python train.py --n_layer=8 --n_experts=128 --activation="swiglu" --moe_layers=[2, 3, 4, 5, 6, 7] --balance_bias=false --init_std_router=0.0304 --lr_router=0.000439 --init_std_o=0.052 --weight_decay=0.0 --grad_clip=0.5 --doc_mask=false
Below are experts of layer 5 (counted from 0) of a mixture-of-experts language model. Rows are named router (the router's row for the expert), gate (a neuron's input weights, with its number), up (a neuron's input weights, with its number) and show model dimensions 64-127. Each number is 500 + 40 x the weight over its row's rms, rounded and kept within 0 to 999. Numbers have three digits each.
Before each expert's rows: a language model's description of what the expert responds to. This comes from a sample of Wikipedia text that the model never trained on.

# expert 40
Description: Years and name pieces inside sports or results tables and career lists, e.g. 1993, 1988–1989, Sund-gren, G-und-ersen, country codes NOR, GER.
router:468464479487486492583506510570470456462444503537512458539504535561481485451450527463460492534440410565447531545525436495502495465489508430486480458556469472444488492541503489466526570430517558
gate0:508533529501518440531513475520478534498488483534551497486518504519493462506523522435461530508460396535527450488490471495499490507449451446518467523527459440605580426520489541522417529571528429
up0:386523514505515483542534416500545499530470452471442519502452499499483458489524533537421506496454532482478503527484444540559570540505517521462454545530574454474548452486474481498534480536478398
gate1:548492533516464500476539504568530491446470490498577462494463529546527495432552492525503527416512478487437547497523506543501419554503532551473468520487520512433550478487483532531481491511482495
up1:464560490496520454486492492467554515466483462562565483520495501478528496466561545528629451524482530477519527484456506586554512537413444464494515535527543513492437627505474541529548511476574451
gate2:508514544553434462456499452455474487514426578555561433473521482484522474483515471494566494555499428483393468424559501503482486534484402481547478581539428469502495427516467436438477494466483364
up2:493473490485469487436536548556540608548501475524519457521538538544487491482506471467474458538485574511509594464493508510467442450513528452459467503519538490533453495539463481424522517529517611
gate3:522452573542507561486439479525471458542513554486610509514497573452552555476430437481477524495477487547532527559519528478512484553437519534617456512525456471504526457510494491536488459504502478
up3:442523434527492457504492505537496512514562567525551489488561468560453570556446489521478546502508549508543489464516486541499506588458485503501515541617509545470548531503500514475489494436492463
gate4:571526535516427498497576530461462516519527448521473506527527606465548541568458539496422402506464496458536469521461478473481509503483472516511481472481458480550421412503493431488482518508449472
up4:473535557548498532529407595518539478519533496508515572473492510451476509427538472505493509499503528501428460451530521419502561487516461553596497522530575526493510492497496472396418536539428504
gate5:491512521492435486496518434454465489494414539472506507456447491514567545528498456508526460497547559569524510604451488518471517438469475521556487546522521492453420480439517531488482522492512441
up5:412539432511450525507516508489473559455529451530439552541516447515488505467563547471501428500443414533500475542483435544492511524479507520481515499516553522496538484555486506570527497536513524
gate6:535486547424482468546443471483488480491471510500503392450508544557459471519499491552500523521548414484521515545506494485483483452434461531521503518492534458557464437463504536462415499501483481
up6:525441443461490424580444442549509601539504491435528490511466472446506465541513521542550487511530533497472486491501505506480516496542539560525501521563489496625478597489543558520476435514488496
gate7:518505516509493451530531568402493514488535500455495472492556462547484489478487465471516513431530416482454579539575505484440492501504453430494450553515498472505486500501462491543432477520512483
up7:528509524564520508505567402564548478491547501462484431498478505571430594461582509448510528482467492467441544465508477484529498509530520484487508492475462508504489474483472476486542530546373489
gate8:549488475445552542482510492516499450525486549490491529499534539483464533498456470445441496520538452463445446528508487472519427439545521503489461481533479506493566543470576462502557453553426515
up8:529554537569548440431503476487519521499461526455406516540481474485465459496532532498515565498544467554465494433497509510535452477527488594547474477558422452529409487504474515478530495503563514
gate9:534509546517488519514488538476494530494533488531553582481526491554450508456519559470489486453486519426473463455553512479470513600495519557495454513529533504474518446516476492513494554470544478
up9:507532542485482527530525478447484496500522495506477434444503501526507464531507476442521530494592506600492530523518529472452448417512509544518472478484611411468474479504465478526422527430534513
gate10:490473530488557442574465591475526559513505509572470410460487451491568551486524482488532500511484550491446506507542456430517515421478476422540486540495497512476457521490487546530471527477491439
up10:556566465584495485445519551477500474554499507462532587571448488502537483547524531441484488529531523473443461432510493447442555473501524551480490429429588491510394505474497487445520516506457499
gate11:458482516486558460458509496546456483506485489534514399575456490537512540583484489476535502544482480556493516429496600480475485512504514516483502486561409526494532477437478458564487519484489464
up11:430516486523462522563515562493517453471522415491484514447470535476448497526453521483576539514475447432557508587499542507483548522532466455513435515538525526496542460516472549365507519547536573
gate12:530538545548545465452497421546500508432464383554434539555508568583552491483522537497430509463520464483489557496512532455488480530494441515525496513505496502518546564568457529567500473385520455
up12:502496471474527501557509455516538469525540497553539556513517545551513506511564480555503497509495520478550526497399522427493449475502517552465555524517448492470509502525528536475528452470489493
gate13:563553514525455479474500483552469439539490523547584401497522487491548499462489405477463523522479570495435463528522490451501486451468453498499507467473515485490509556479487528502468522443553442
up13:474512509468499526463525565482478480514557500538521556502474476443501491503582582522580543582427558494494506562443513444463509561483497500510518527517573511523562532468453501450480459534476528
gate14:554615474482510485510576470511511473474464466609490478526454550491461527558519516502563488554482461495474553508480458491609476529455449556484478495476469484543477515479490432480465548428477516
up14:546502499526547527488488513515502569477510453486501485556481489515562461538468503496484560472476597494483496515556468516481450486542503523518464508481574538519466570499491524529493575490470566
gate15:518527521482466523458488465510507503583442473520488502519507521535505445587479480560509489431464423584485481550444467526519490529551426542505476541525538523516519491472485562562496478511557491
up15:429507501517407458448468448555495480483455445517453543529471448430484477490450478516548538438456540486515533487453512518490502579529526518526485562481531467444454441513477553529491469510464491
gate16:539500537476554487503413486510503466549501540507435547554460488496493550445489475560562520432521517510578511459526522463556541432442543487479406537437571397458478471492510480505523546555526519
up16:486528439527510507456557520385461490494533498537585489494482512549474515523538556445464462459450490486512536509532462564446454533456429532464553505490507508558523548474460518494566448523530460
gate17:523497504521523482550464481487468457445427453543490474487540540504450493565539471461531543534484457499465490520532572474475532462476463474569475578456447458571430483478426458478537445439475425
up17:459467470445488533480519484513525518537555455524489471402486394510553424487448434483490457526456513540500536443562471462447434457487453474484547541529454503501475495482560544463503501564522467
gate18:487604491473507495401555392536455510523487476517569448501504548462487421508493500515496539467469513574508565469469549502517486555490485522470465419419555466514464463427530510562471496489450458
up18:425586452560462521556501518534516507442508557531527483443508483529517470507490524538517506459547529478472530551505522482531493483467480505512544492479474517434444563494511474599583555527555464
gate19:555418556558508548480547487507437542518476475543509504553478431541560513455474444427495528606550537489431494529586465519531487497490497476539446501495473523550499481508449489557481528512548519
up19:502479481535510598459539463513528510516480489559514505530471456568498536489542493512533506520446490511506467510503422481438434505458469447488499460479442544469451481482458497552552502468560431
gate20:490492510520460569458489511459451492498505513468471519510522545531465514509505447495580535495538531567463516537550477534466504483471461493456404563466473489435494455479463521441432544505567496
up20:463482465497457499511495526500462491555460464490480520487535487511526490556542582523450447461550536430545459502557489538515525514535507507521511531489497530510482552543495453506508503472518449
gate21:491478526431542412460545458525461506512482515533592519545471494495510535496524492434549498524479516512530496499500473501466460537410589502420465494539507480406467446485500488480534487473544499
up21:529496517519512482456544473495493561482505448505475497461450535486477600454486511526466534461445541505498460418473498526571535533558529544485543518471493472520474523482533476453581594558510554
gate22:518494544478514472403526528503491504518441522445501408468569420498547510523504493542493522443456393486484533468522465495491463479526392452449460522456432480464552504502510528565568481465427514
up22:491510412446497447472494576501505540490475540453464470489478488508404464518473511497479537553503507501557507532507453540476470519486508458560489459506508482429500407459548475533422470525453474
gate23:523542502488499546536524469508552517478478515472565529525534438535496580492470463528445424456506465490526482539474585508500430404536529455421515470506467481513445509473506425540505551410501457
up23:449461478523586476567485510508519478498524543457504488542556441447467518529490513524487568532449632480458495513528511489527439538440452449443474464455487468486528424460533467525451516574506539
gate24:522511577520571436470458550517529548484445441542557575461521465524538622477525538547581488533514456470457475508521530493504496489536434512529472502520515491478500407536560564482508523537494525
up24:456471544533512506515470549539553482524475499467510530448476500513464507477489460542518565452505456520597462462415484477558490487504507465485536511494481458424504516463452529438473497510474484
gate25:492531568471477543516453509483492478515561392548500520451535515574519584440489489414536476500553421498538568500469573524489528549504442467489422469490514506463504521472512492516529487474559469
up25:516530527522516558497556576527555476525505573481471542561557526455459446539532401618567501539527503584463480407544493538568516421487506509497494537529500545548490516482491485451496492534523583
gate26:574546564531522524535492590450504520484462434637449478526538482452529503437457405474536499495502513456499488496608472521552515517512487511514433477537471477438519529470494522556531531484527476
up26:540461527515486503488530462503518480511487533456513540471472486506487511531497506517481556581494429402495536506485407511429474529476485391465472523504491513555493410513525556463519479446534481
gate27:483528504557548443524451495493462465522449490478492392586480455475548489506529439494489454550514504488430461534511521461488584516504504510453450481504464512487486478452489541403493466458473504
up27:547474442497529467525510523471412505522476484487554493441530536447474547513536488507461384438519499488509525520529481503473546492498488426559489528552506454535517473487529498467559496536524511
gate28:522541534524516545484548511585473509427442448451489424555508497518502468491501518457494470541558496557497515405553515475554511556565433467490501526494522424464444569466503475468519478517455546
up28:529484461526500516482419516502530489490516572496503464424552553454550532510490574467529461518515542423509545469512534518519455453520593527467545505444550558464503531522508450418502501553480533
gate29:478477529466502521509562460492544521455509491551553485566535457510523544516377428487476448456504566480526516480491493467553505553479520485493483504496428475478525499478537460451499550496473475
up29:538551491479481527545527523521494481521476544450461439459522494510527478496494559497503484527465490502498470371507445487454430457402454564485499437525462476552568567524485531544530481478561507
gate30:564478551586512480527493460494507491485485491519515474543465511491458523533517465452495476435479488508532457515507495510427485441502494515523443435500558485498480487478459511470507582460429451
up30:499469483450436532431512537503452489556436470493521494487550476459464436448575441459482424609515448490500461491462456482556488506521497463505517480514480524550512529492544476550538461518502424
gate31:531525549518571519548496523500462533472497488533509510454529479462416504460480501530467500484486511552458487521497505522530465518511549495395468485495490465580480560429529530502427452445527501
up31:440464456483453506541497450469477531543514552515482502513536511427502506476494475524457443502486574485497499482439502562575483545480418443455565496523495607546459487516553474513486503470462549